Weights of a small mixture-of-experts language model, trained from scratch on English Wikipedia: 14 layers, width 192.
Below are experts of layer 9 (counted from 0) of a mixture-of-experts language model. Rows are named router (the router's row for the expert), gate (a neuron's input weights, with its number), up (a neuron's input weights, with its number) and show model dimensions 0-191. Each number is 500 + 40 x the weight over its row's rms, rounded and kept within 0 to 999. Numbers have three digits each.
After each expert's rows: a language model's description of what the expert responds to. This comes from a sample of Wikipedia text that the model never trained on.

# expert 14
router:548523485488442503437478535484550532554583435547509483467476501509444463462492545470531490539520512467496546440561459466454556506536547444549513511494397549462566507553455438539500474471438548446461454550544486516449518465446447562543445494474502527473525439530482567529462435450453557448463504564483411531455481538477473455501474487532504528475500530470472488460446526453441551470435531533467453511480535435508434550525535461488573493486433448501499547484547453582475479486426459449533534509475507461531478490471447536471525471472560486533557481499469532472541540532485480468
gate2:481451519426534478574471515437567495560418471497448553476510483520568476503565500521492503472541485408496454586522505443480522499504482474472505562477503478522505500529454456522440570530546475502482462526522528541557547520540546533449481530457516404510492490480485449505530538498472442440465476490497560511439465558556495548455447546465452563493479586523551435470451494453477527511508541430492491507502490509501476515566525514515459513439471597508485523492532478482460520439520537444530534544496391482475512563494525555473541523478527417530615473503474508446452454504530488536
up2:502447472470532474590546515425479444526427513436578492489519512534573457508532527545509525526503571409477515544541511491543527477478410481514498433520521473485517475508449495504433507502530458524477517504541467481531506545544591584484480460459474418502443486528412418491504554453472421551517491510549515531499464483508499565508464590515421478456452592525576471441530509538494500470587526478498583485483493511487507552500486457545545573511478562496470466492519455522502494473489589476465512500501487541479497567443472555438517501420491485482494490491471522494510503534475536480
gate3:479516540478445508497548502474446527552534517543504464479516558491511537511447461474533488492515500555495488552491540489559439530459505412479544526431500504497510421514528596460508489582466519535503425429483471476418470527570488547514504479444560498503612533580501528533514437469527540520512450527526550506560523499478525452539540419474540488514484533498505544503508520517485468469514453598442472556456474553479548460546474407508516579469512443468543537534450476554450550535466474509527565505491508557479498491537535495391511513442465541494489500503610505474535528477511487491
up3:562487539509514567525551547471492485483518411507527419536498516518560560475557542465497481534558470482454568509481517545419393508455505465521522542512481456439544495501583504510489454579477503486433521443523488513508495540550536528496479451499510495476543511581525477492467436487531509439490541444511494503559515491480470436513555437486507465479510533549557435457438558470447501480557461492478488548524506466510555488551468436530544538516481473481564551512571472549570504382413533520446580485495482547480503502523501483562521506528494469489527458483520531532546588492495516438
gate4:543541466441536565490478534472523467587457480521583537476520530460484438505428468484574432477496463472518531454503485493464545488503553537562450603458526521554528527513541509490507462473503464475498474528501518518478570557511491499535519443415480442444505502542464557510515477441494524507490525498464504525513483452513426589439495491471507517554484499513541488554538476513514523452498531444533533588452457489512434436615507490526486488467470498527467604482540516509397551428513482467536512533497485455511488458450559443498469434566560566509481441493472441507490473521457495483
up4:423467558513529470543466465480488508526541519539546491527471495480582516470533595510468516555556533452491532519469508521487458476453496527521481439495542477468441511532504497541500567473528524458478529487556419478504451472517513491444451577550541534618481466458515452503408520568485488503480503484529541465491572554471486451532534522531459562502556467501508600445496532493485514537519465456462491505424496576494553521437507493490520527528473522456578475450498444491518484502473566484494407546500554457488498521533457546433476527436430455510489511474548519408528444468477488586
gate5:394547488568524488509547506544475555450494479545548492526501534477492483537437521491511544476497512479491516480511539500474415534540542425502470545543581507548524483505500549507425509445475478483492486536567465519500544442511424442530471509489520526552507528510530512492472563481505445535500447587538503572504440498480591497548558516507504505480479513439483530567454460450514542457513541548478427462542460495505479524453515494452427444518522483530471525535464528487500459563497572490571506556533528479571524477515527484495520486519418380494415473474432534535424529494517484410
up5:474464504478522557493544500483515440517518468538545527543502448564452492493491524466427529517553539518560586514521558531524468484453522487510515525563567469488576487515520585540511529513532499521461515522421577399468506447470500451455497455465505420518538523506493467500518508485513491429533447474470516498548453472488498487456480449541512442460513613466549389508513476500488494565519584526467486564590488517484455492439505430503518503426503525518498533531424563488485497479480517500516495491513562502474496500493477486515518619457515538495441447504460404515489474494534553420
gate6:464498474525469491484478554508439544404550487477504483449543543552449447504437531454518567563568516474527427506464486449536511468485510531561550557502548526496527444465513486551553478531473474494495493460473511502449470483461600537437544548481476526471547549529496539532533444481552558532517441505464452465500493463494516382531458511413436572483503495556504506393549485542439544515412440545545474551474545497491488502477495506491531525546511516442533495440538490496483484509499566509476498488501512444514500475508627463512520524525532488542492488464564476504468485571479491574
up6:478502511555498469588494518483444473474470575504510532543482507468501565512416454564475510430469521458417475540507503453484495449551521438453467473520534509545545535510516447478526546485559524594507473515563436469489476518491417508517466521557537482566444468427462483435542502467537434468524529541450536493565489464518489479471492595503453503449528511522506514545513499510552459466526564449495484513522451504589543490533530453489572512522591489502498341525494489501565460574536423493493464525528509517511541476526458502502508453481539424533484491528485521511466487484510549501
gate7:535439475460479592410435560544394484481540499458478469514527522436417489435534562544498499460518505526473495487496416493555573479506485548476598494458517495545504504525514475548515495503428460480494500502466491462533583475537538532546522501442477531446574464481500524538547455493469517582482435501485446450549564526475532450514505503482514511483586444491611465480514505500450485540453516500543478566475460504525557532418509525486472516495482454487594526489543445491498528418496499574518521486486523517467494490515484495498490506516523507485435419492540545465428501554478545485
up7:529487617414519557518495463474461456562492505444505512525498489471514469495503583513585481470463513561563538506535512580563453550481507445513479436499517484452463501550528520546559477472488508505520534512527524453539511464484502537545423505488537569491512550505548490505476513492427480565478505516474515466484520551533568450475509451546500525507528481477595468424484490456531523582503437530474372482418496618436483460466492532459529525441479523471500562530506467479479506540491512545491455484459439473465506512559511493523444510564465544443522476502511520479485519555516450431
Determiners before a noun phrase, mostly the, also his, their, its, her, as in and the median family income.

# expert 21
router:520517528472474545431467502537524526527535495550518467460469546457448435445523553462565466538514531474487539466583509458473578532501538456514517522477431537495550467501473477519487460447442536423466475561507469516464518471439419537516460554468527479487570451510536512527491455461461542466476542544497476552441460517467473444542440518507498530482497567495449476482476453461479533443477497515442461518478565431529457501512538473487509511411466451581543513494531513558428557452468466446515533552486528428543456460492410518474533447497549471545567439506477495458500544518449419457
gate2:515493524541532433549478558502426501511527430544474485501510492488480522452485572472549545476502537482491505499511548527555483478549537450460472532462544493526512563493535491490427530494487586521491529466563470502560502510467540567461512446464494494505511525459421461530521434539511428580481464544495397422556549536462458433502441509501519547474500419488522581462465492488508558479488514545526478495539499556533482482483546480542560459494489499472532454440572490570506448546554520477522527468536588457513460569536546532542518444487455432522528506383473515482531465455480557482
up2:493423485523436527513512474515594467486534535520466541512473562528558457530497429526501436471489484504475484481462520470511517488534493491558537552542489494425484488530527469518506468474502421516540472551470571466515544517426561422467510562500582532519532508509430515481519432461499556405563520509536580648507482487544540580518527466481471469519414512482466509492530484491529485515527527527528427453450456522469454489491525548599452484533470556529423530448468492537530481489525457533461512559435494527468521488479472484461484478530532559535495457554426483543522529497486535490
gate3:492461534566525551630438499479553484490532524484528533526449437413510386485477486506507522564440568537516563470531453468453482556492542445511480515475539494492516486550472493502561531470512529499380506521476504533512488476524509540551468502495562524471504496508466478554464541503428531552498482490476535539446416561466496467532494435519472417531482538485518481505505524501481513532482502538500537574489503529496544566503481461517494472460445573480553531488436487485475531420528513533555488548460420513533459451457545479513501418442454482468548527537420481488520492498441589539
up3:503530536492496522463470552481528531505504534505491521493522416538513476544586517498459428485569464494464481492480479528500428517488530498490589496553516530576582558482512523434493446504523556506473503429498485460474524536563491574432464477429459453533463547480503475489470526508467539515480477503514461446513556529550449485530463485497406522489524489487486495453530495487510534493550576474474504558516590517599549551517482444502547617545382479491516421472521516471485456467520522563477457551506551482502439465530593514606506528456501464470502461531508547501513479464493501494
gate4:465514532490481461517550475499475552500416520512527493465507581557475481440521475502512485547460531500430501450562519515494518545571532432531541540441401542414531482506500538434567498500457544433474440543558506484481475497548462481524491502520541463421500465501498539468474555559532438497510494551416431556472489501470504538515532467546535464511504466536509500496521508513416532472503546511457452539435437511500473451526538359494484499548522468533475492464472438544453545504474484527569445590495542530473485514483485563394555542509494528508512485521491590490526509499498505485
up4:524483461538516523559499461497562513481520485556466535547473532435446535454620501440515533507519455480557443547492419467536582497486470541489483514490506514504440461507543477591504450451535473527482535412478477530479542492499476545486556466520539464536524442545441481531526439494469466511480467461624579498448467494553512376492453483454471497427502544499461522492519514552496539516455515495471536484534546497459495524418488550508525555524509490466514541450463535480504396514504507448493494510540513463530422517496503476499366495500522450530497497488573516510462504536502492532
gate5:496488479534462497530535501480519493464477525502451442547460502501464453522537573561485496515473536557582500524538491473511438514549517443473439478457490505495525472543529442534589504481447500451435536510514423510493488522559510518431450478577473525570490489458498473489445491521461546440501479563450561464490501534558453347490525470497519504511536435549539527481521535485483533517486468533501561500529519516486453586468485496499501413552492487531453513531479383546439557495456574488503512387465510489545458493434542489490544515495460516559519552437509531512553537451481505501
up5:491461525531485488406536494563565470493492510535526506484506483477530452616554545478517534507515456485541482522497467497540501532547514537450491550551514461478533536502494500437517449463503445511489551472489482493487535497559506433444592533506446474496381515517577467419461510515514516503507552472488462549453605487430513479513430411469463496523497479482525529519506530512536434480470468467507460405456532566524507532512517455542471486548487493512483493509468447543499571465507480428504580473469509482584488542478466440491438521549548513608450541528461443520530475538543532526
gate6:486495565543475532548594503473467451504465544473437358486480534464429478426475503557458490443527467485514574514465458521491460488520512512481542497460425534463486491485492506512546482511500561528464491518455494500409556501549504512560454526489525470434499554517514516533467466496530479497507563550503567459566448575478477511513473428458524599503476487484456484506483553447473473462544497503490474528568494480499498574567534564520544536441466501538509453439591457477520565470454468489535478571467562517512516452497580514512488446530512413487498479552541496471541475497443470503
up6:550502519502511485484436482473507538448448482485471561536532462546563547535536421468482483530528540467467470488449402527498471433477448480526441485531574472582499445525540472502483501456551522546497583515470464530514515501514445540456476478500474562493520427425510494440515565485483527597518472499465543565523450430536510482481481497598468511504483480576515497475485585527554503504541584500546469502520492569542485535502490489541467490561404495435521475475432576406521481442519481464489541474484511499460512497561463504465513494456512581458486542503547544522538501476526433488
gate7:485510483453479539502436502535456497545486462524564504540523569451526446545560493434573452498515536477504534499456491509496493464502476459585588489494556490447496581512367525527496558467486533520552463521546562480485532472474510520431525506509587503502411529457483578517470508605474526506470518440517464509520422559482530460511457514535471488449563486521496478453475485416506482428499495463483484535468564481529496507565490513516498536517463478513628519426519463556491470430500496529455541448488477479511487478484484473536437442508501548463569558543472479556495485470515506486
up7:465452504510427522474603482450544486480427537528505448522471512529550428532483547447434549449459524464468481489536534442445511468510484450466487521489411492526521483493451520577497497499481492546563484475531572505520464489460458522534478499547573532547469459454570444461571570557467510506500507531435439519458523531519524495577430489536536481563470424521471518481411504499500556515461451552552436566465475513466434433446489495454496500523436553462486506563481476492527473537479566507522433471482518483442554467483492486481569440557468528463531479500561498512470519525537500500
Full stops ending sentences, quoted-sentence endings, and line breaks before new paragraphs or headings, also but, however, question marks.

# expert 7
router:569489548501487508440527499525525575507543476546572453424466548480453463444497536463524464517490532467470507464572447486516565534478497502526476519438460558447545475500473506515504431434437526429430476543533473487437525463493420534512466544446549500433558463505537502522473496469474539460469572509486497554470460531502482488532441481526476549457512528483498484474438437450444552456514536533478444539521538468536463520572539449470486524477443451579522522457531460511429509454461425469544550525471514428507429469490477528443519434479564436557532468507510512468515564467449480472
gate1:572504493532465523534504489472557500609533480581468487528489477476561399526521513545482457553524462520562462481496529449498506533544571435500513482441467509525556518485524465482500494544552509462498481518444540499452503450433491478581471532468472536479456490558568525532541585529525470534399552533519548489555545524445500507494483481462548482500439522536464531553484570462569549491435539565468518519439504526463488447533525513520484533531514504554425527457522510527491501490431469487463539454403470537445510496489417467498509501535536505434508407427442509491545521458491490475
up1:506555479538457470502466527474534487548527595531528544516480543485492495491485527529516563467499472502466503515510509484526514465463515519496551557456508505553531504507470483380531588523497500453472430542419572516494562446524454411553496493478516530445489529478528512556524439476519465484434531511542443554471461450482531546527469451469540524526492527480464468482466471513509512517436483496596512552571480465509372512491522506487498459562554494559408549424523551541433449509468475512564472460497522551496472532493509472497526563455420500472538422511499451468583486436520508507
gate2:553538503440530522529468516518562541505513498557508435459434516431542547501497459442475513484477492540526522539507516486476539570530496516445502485469451496469465578497420465589502498591471567493544503505449489456558500471584531476418489539434469481546548422558487516587444521523477487487504405543548518524573544556442463469469460522555466511438488458545531431556498540541476479540456511518463464485477508540551476509477519459462453533486499438552527505568503423495505503392535431519529522484498463497494561500512508543453528518544539496478462479476504514439514531485444464474
up2:520504530492445472502447527459488539490476486470512485510512563486541454572526570487414495444525553475512546514544422544510460510443521523493468428446553522461435530528508497520467473488475498540470462468466524448610530459485547557503475522476507476506525510470440446512433499483500552534443434514516530549485526629555520452454587519527498527485551465460473482535467519471502574513503480415520441485544487473508507583566432491472503497509416520439456535476539482540504512500531459540503538487563465553551555440507401525522467445522495540422490508545460466475517537519546477499
gate3:545543487478531517527510541503489506449488418464493494440514457468495462463543581489517496524552564440529545496460475494525472544521486476473528535512489530439484530482394522473420478467455535555450501464536514500419504383457444512453464516469528520481431493589453530513489557499543509505459441469552480585458531551443522509563523482504410511488451463476580504401470475549575498484448480545459467475542464487562498517463504447517535500511478547585505517501544481526497507426569451471469448512508513536499504563536472539440545495454509500571496523481486509478548493485505580527
up3:515475470516534516498518422473468493459518492569561405432521495449481529534474498573530531503488517584441518505520518590492525529498517494462474548479499455499522512485485455565456456475493585533573499438558580567529459526508528499523502532486519478505522491435570494508535454503480550514485498551510508484359465412493467458483497531572497497500518450490507508466418497480543418509489473497482487423495401493542533460457481452504495500541507507396499539506564511476518495467558561457521500413469504517504453529512520458545454532540482519563455540524415492463514454472533552490
gate4:532482510446472423613546519508505488491524490512496507477504390478442403555476517464490486492526537489545565503420513464561442525513532597490501550549490466498550520452476537466442493507503552566506407535481473454534482451465437471422519545532596471511545529548449533502449519487528530527480507452568513484492526445515503458527482510487525479511466485486479487432520541518516501495543500497494475506526413494477471523529580435456522439539507570519499607537478554515503524495469519527511457440477556486512493447487460502513517453445503444503471457505513531546452452578542469416
up4:505490485463512500471463427530485439466444486541528459460493526503510485554428462534492506512513535460492501501460473515520558507544461485520477465464471446538555491482504537485498509460529531432517473477507540498529471473505569460556496447524514505511532439487454497500447543424518477460517528556573454606445543469524552490515487581577592504508431469497398548534512518445447463423483472424495507549491503492466432502568514448491430501426402547547447502541435505507514507501585540502524499505472592566495477478567472467504555500464533512487559487544485456555506546521497458553
gate5:507463465562482565524449512453485455456491480458514485486469473510454499517478482529499467511535489542482499504523413480464593478448474506521494478491432522525563447530410480502521537458515488503485444446557451505400540503573536596475424544480515512558516448512510440586466549447507496464475497497469559471530508548474477490529548488499515536568525484461553481461544532493534560485472385536496530528468483556511518505503508413473514483478568555527554529440429470478505484482533565494569556471503560505579414498522506561447512484520511521511456495425467516465426472500459536463
up5:529536509460534494545435535477537578440490499539468478521502467455473565506484493471414458435496490498539482469391513525494488477491522526457517543501478487569546497513557493496581605559517439500491572504509509508557498463467509552431479476490482496516506554510427521566504422516500479493493478470422485502483485506504483512440444487490483508537580491570509498499532545490559552533440530492509450461472478522502546493585535520470479517479514455469544401545492586532505522495483494455445489418446524547470518515500518544485393524431503463528533484529499516502513598545464385507
gate6:460458522457513481518516495522441545561462474589485410452510544444489520438507489458510518477440504504423501490576452567518512555569534501513559556453542518506545449493424422472536476507485536528468477540468480498486434512468551455581499428468549535477542529483495512451415510426498498499544562542517447503442493558503460529494517510485501530479514465510517493513554520453458456470455499550438477474515457482494497556501441558468553560524505526468494549510416497489492466550422467512532520443467541564464472469514533489492540523499590518607435470512520487488483557456438509441
up6:523520522512506478583543506498526486502508444516506512518452481520465491487446416537488417494484504494439493519612516528519522604479476486542508489444548478486493543445522460523527482468542557515470470517417467564469502499452547548520500519543564471458515496395509538569499547509557531483560567493493496500472506522479466477529478498518539417515485515433497448464435490532483462535611531490528576477580481515486519503445457518458519521515524516510394483494479501512468517373499490496484500447513513525477463588435517508493540556503468580540497504468464518511405503474454429455
Final or middle vowel-heavy pieces of names and words, such as Hofst-ra, class-ro-om, Californ-ia, Mortez-a, plus bro and ro word starts.

# expert 20
router:558542504501502526472469520499554542543557470564541491457448527506471451446481531448547472533511531462486542466537522466484571514478532491576515508458444562500534502514456500509487478418453525451465498562517473509460532472430432507518432549480522466503555462506549527554485462437454558448470533543498469575433455535511467442518430489541502554463486561479482461446477489445471550463493516516436455530454553454506454491526588468511526479432468476542505535499529530533442533443505459436528548540472535407529451445470434505484542456486535467542559441524466485458531531511458433435
gate1:518483527452417516501519607513534474555556475536485502503483429443469484503530565462521447555462535447483589534548453535455521532596504400498494488543526524530568512526457432453518412512479538441489509525489501509499529469580404444534468416575476455463490516487550472497473485527509487436467539554434496503485523568489572440475580515550453509468483501488536476500470512499492523467494478518489504506516502504511510458483476428526501496523513452557500538546499472537502519523554555494524481477523376483475406464516487474538504456495513434549517445543464541439472479493501469527
up1:505518415509508488527502487480464454478502544491533473422423480514462546427535548492498495565505558536452472439424539528430518532553570559508552504493510500544458423563475520421514515459496490501507475423500535496507512381490565515466477431479534523431511531538411502552451483563542550573603528439466504502465487514457501498503423498452492417496477494475509526500537552505505465540509512530435514531546499443500434462462502520502475535451514541512531439475495522498480539479448505489510561516512532494425428527499501503474554496548439520506507508566520515491543514609536509514
gate2:483483561534482548537499514494466525563435472529491447492511460451449475491537502494535536515535469538464480543522525458481531462546545464428506490479524516495484485609544450561460579553507518540477472538520560530497517492515533578517508429511509484474480530506422520502493447512447454397443516435435559507457487513476476406485506494519564506493488484505463515458537492489468579475498469558514539553483563515564531543485541538499555536545485513471546504483558506475438496533476544520550496516445507564515490537454550535448573477532509534505529504444521448353562571561444486524
up2:490504441529546494469418572537531539483531488491519563488460525443498527578507460489549426571476510456502475521514487526561469513556499512470533482419528547542417432452513508548444521422527463467544501528494416447537523443613500532533448492424438580524434436522507468519552533454511432487452470581519489458566541466529538490481532539539535512438518581492543473494518510534486476509539474520478476573514576474446437503444461470497495508465467522453492464555516532530487484508480483489494452526492478435508456569486452476529459556570526493540508531499452525481510472488473488472
gate3:475510539524505516489428492511516504473451465512445423496497471538517491442436537476419474491484413476434518547500503546472479526551503516494491509453502523551459539521443435545567437425505505534472480565521471547511498495464515492449560551483552480466512551618523544532491492533471432491493536500557491590563512451499499517490503560505524476508468521529434556475567516503544478409488497476479435508532490488483431520483515517453461535540484459463471506584503569483509527515498401445483491588482511553496461595460493509514472488495431440575434527570457525548507501485469547468
up3:553562484432399593620538504498556500499494454491484532547477434498494536494515550572509523507501522519487467435532522455537525534494447550418420470481501532463456481515420543461463492525535475508481510459439527454502492563470468546520447456448450538496507526499460505519510534522450562483500427595597502503465489521501517495527503500471486478455578582528461470528544491450518509502503514481512513543501448538500481467467530498497484456490539525504563450502531521462451447494553434498565455535477446507567469498523487549513557571563459498450483504439445582475498474488558447504
gate4:451535485531550530544510503523516475523455470484554503471466478484498464524477513476411436561465484448522479484492451481460467559514475519472575525491481535504523494548434465472579594448505577521533475504489511537513557478619455528510527536486511454498508406473453542538486476493482443527435530547574535519513522538466527528523456508522436490542450452516528482510488575437559443512426503515550484517507501535499553564527514441440592536493486435592487538523471460467552453458510488451566587520424455479498507496456534518452471482455487500511561487506572498507538448539499476460
up4:497497487551505433508466478494570463605446477505508523555550528477494436522480535513423456453496478445439486506477488464484498487585466503437560475550517440557496538497453473586521485472563502496525496510478486572519535415540503523547459506465509462529445472512412490481508594491518413413458610563505474481452468551529476484471484511539502553532500415517453507463542510485520503561499528503436540510475494521521525502511562545482498534437465536490432547455541518475532516478542484552501500558448531532524501474452484440508524458513512418485501412533558474567446496519513474497
gate5:479480442424491555490520539498497577557522475508492528535510464546496509478501544428434515546452506479508528453568532491509535553594455470518547487424485510575510557499485463432522515457501521500490478493483481473535476521566494473493535526540504463450510429453589530494481508492477432457500516552477462572526462503530482436605511495479470479540504492568523504391512553464525444494473514562531454557524509477473456506540531503548491518476511533457525567517510483520486469545438524438548470530506519370457474511516494532565432550528600422501480533514518528477512463540527582475
up5:466451467525537503523426495501490589482480445483539559537472460565467476602512577418480485443530491451481528505550456461483426557471583498472476488509449488563518526452495412545492540483533563513514526527513567514523510530463540529431478496536458569514483488502527495514472524467426458558452443531503445429472532502520544461452523491534508533481533448489560494545510584450503492523491463510463537510386514453438479540539465482537475443546493496533517491466533485486572492554483492508408487428508519515525540588554487551568489528466497441521499488468465510509470529481497531433
gate6:417504563481568472557490525506512507491564534452517523488504458469488468600592537445454474479529555456546511496528484534464501500516511464476488474470492502500553485496531514513511517500484572546434538551485473495480544462447464576513487454486444462506482432504486534508553485413496417546545478506483532516390500525568438512584558525488488472438523541536505515507388508414520560486555455508516491526478494483506538556484523562473492514564512516546515477540494444534519566482463420470529466450549525455518379541500447487527539469493506442481519486470533486504482482583444497514
up6:523514543497517497468410531459532506519486499464538443471493510475574500539471594473511451460527483457508542513515481557457466520443528495524490578546468527549537502536493570440530505508512624539503524432493506566479585593574421517536537465528510507479477494524491527448545465539511485496517545484548511529530549525498542622499386526504497489445457521518519493470545484442438400505515495445505463494558469554539487506482468444501516503502479411533528507434532485531499461540580510449488502501430544517514457482493471535449493539437516488525539426478491449537486490472487545525
Species epithet starts in taxonomic lists, such as br-asiliana, reg-ina, and place nouns like County, city, town, system.

# expert 22
router:511557522477462531463453520578516546529540436547493473490445582468479458467507502481551463518536547501433536480552469456445560536553542467540495528445506592435539514596461495487518468477443513488440512537489479516476561496506444506535465507479526511486534479521514526540433475484459551439446536525508455503467470527524460430546511462569513560435529492446509454412488508480480506467496482502445455516478537495511474558491665487447538544512523466538526576521483476568492493457497478473581544475467511466519488460485435529462537483464526472500539422469482519455534527559445474474
gate1:484528583496515506461491548454543536465487475525458442499455441500549501502470531542458442468512560485576526503496529503497441503450467542489524424491514495459523524536564472501551530569403489523448499526474539497456461465476441475492487470456481537415549488483439492546498472508448591509511570445427514491501531628429558456471546455522484605430557485454527553531521471485477517500489488544447502454467462488495532456478488472545527550499505496495564510496530515502466493448473433509445500516564544530427504475465571474525445583499524502487527471540541455438537570519494486526
up1:513421485545487464539470507541533496532492464481560461498449490527380587487571499415557521549474552562522449574452516527506527581503412485487486498492496471446514544479486489481431446518464545492513495516493424512537412461581520443584410525511483525547487417494476485505500528501440516586473506431552563494513599576494493474450558490548436530485498491469470526466487493466549466483551537520563500498495504496506505514524493537515485530435500452507516522525564509423537451533542518486549490481504511518445456520448447421497512489487528472485458482498484519507440473480510465520
gate2:508446509459486514483552535554536567528496445495522489455520424546581456514472503471500619513530427484441418509525497551511555539518530459511445598509575431511510518567547461537490522553551498487490486494557521472438476536415480558515581463545480519483487501600535491446521524475433539559504419501538483453514500479481489498465514523479417489512480533553453549510477510549529523424513530497534461387521504453535499530488536521514490512539524538495441470477460481449468557479433506482532518482553470429524490458505481506486514507471506477497401511491572521503501496435499481454
up2:512457489531526576506483513434491526488521468492487515470431489453546626406488528578506459545494456431509525499463430496468474523548512531534499481557449463546496578479492450572480479466512519536446525487486477440541491519500525573475475520501492533508521455538482461458483573428525451441472481530418554469449548501530559511494549511556556470449546523525426493507457505475446491507497556542463542513530489543428505519546504455585525448472513520544422529558466488437534474455413431582534515472480447522517581519546494526551462520511508459483469491484518509498519487428511516485
gate3:492554467478496497517496496464488514491554527482512574517517508526536543497409503460530503511502492481502425468536530402598446479534447534604514565496481499480475533530494504515540451485430535477412446483544420511477476579439490512500513519582518497467532462472435530469461444501532491458438491473477491501488476551415490570508505489508482393415454540497500454533460464427475548481439481546506576463493473499504493483561577462509530498458528502517519499444472479487524511549557557562503502480491508543508462469480543553621534523482538463504460580475468463504523550530507490541
up3:489451545454530484507428510564466447470537494507464464469586474502506488590434469412463451532596463474569522501504508528534477511480534449554474442500531528465532531508489554557518577504528464503450513512533370524464602426503574476560481542511559521509521484553514533479504557496494515507573555556539529493531496518561448451438557510486442424619513475546482492465468555490513503506495482500513489463511456490515551464469489474475458543539478504486519542507491560505531505506512522511511451509515486467496466483522512574493468496528465406450453495561442535484493530513498442438
gate4:570448504474490529476516494415503499491501445523520493539468415470506472467518534584534480438537495525574557539566548546511517476430516490532438459551537461517488525540464484580490465507588502496555407503552462526420497521490497537463519478543491567559502503503567487509566518503567497506558481522482532547548490446587545523516557544470506445444428526458477474470440425494520475527419498511531447456453502470459505427464527511508553475520467509501498466503426457472530478494495593478463497449533573506500504582502475477471516488544512558530513417451484476534492466457455510518
up4:506442499467547509479514507562456540431441508551508482505552517533490576499526537557558560458532517503435470442515414517489492504460589508557494486516535486493492465493509584550500563520476528533489470532494477431479492403536491520478529503554491491496487539477533578524469492457545547540552394472540536467508491495579542569515488442562488400451496501538460485487501480540470444497483492483508556572472496494447486453493439467409465529500497484434515496534456502444569471421449503506448504529501551558426523487509537459486514526493459527536470424545521510581509538511488508576
gate5:537517495559552512462510502505540455455504486522556462529428447474564533480394533493417459472464479476525523505518473480509445494473539474491493443424505554537504545519540560496535580427507478535559516546512477468479471447479456534472493516519475528441514495501493596432547531498561504548461430494561463473546496523564543515528554488479536476537546504508522450492502484523543554607503449459449431478554574547432558486490526553481517581543494485478562549519506493516461511487458472490459463445472504544509522526495512465452481462487466422517476482518414585442575470509519494544
up5:556475457504507500477537497583440463431549432498497481503456474495512492528508444472473458525432471470490532469528493517469485489505500540566565448521506454522545493532490479527468495477513447506454475464532496518559544527484589573550551501466453527464488483450511537477533485574534447470492383463549525494483540488477495531465516477446483466505508486510467465439550481390508520522529474472521485481564482503488600555514477553439551539457472574526527533449468560513504537574427500493524484452421428454433560465548502468508487591488461502513541454494512577558528533475506428558
gate6:513479539505530511466485528526492451539520401498463535539476438483496524460468500457499427546501445430462493460494406581544485498500491479552484478504530460507558469514493521567437472480517520502494461492515467475425569563580565573464535544492552545510567480450489511506473515506545420525443516493397536554479451454532516462422495479498531561545522557506507532499533517429477569511506451499521445479501489515538546505558496439497449417477434461472425558534487496458544505539518548481501530429563464516502488523559534442541475454556505531509465489458506520538494424525500575495
up6:530544481491483521517569523556516445602432501471491540537534518502502489446587499503499513517457470465521490529542486455404525521425381510523481550487545505512569529606476485511529483530550463496544470555527407514373456448502532449540448489484469547462467524478448470460488529545489483528449543495496471452473527402526571486530503511498494486527520512505460506531399528470580477501504517476466450595501500512503497557476471519456522531568505551501469482535457439447485494481518441534466556457556520474531543533483465498492519473536456565530520515509498468515438491510453467536
The t or m piece right after a word start, such as In-t-roduction, an-t-i, Cock-t-ail, his m-other, and prefixes int, ext.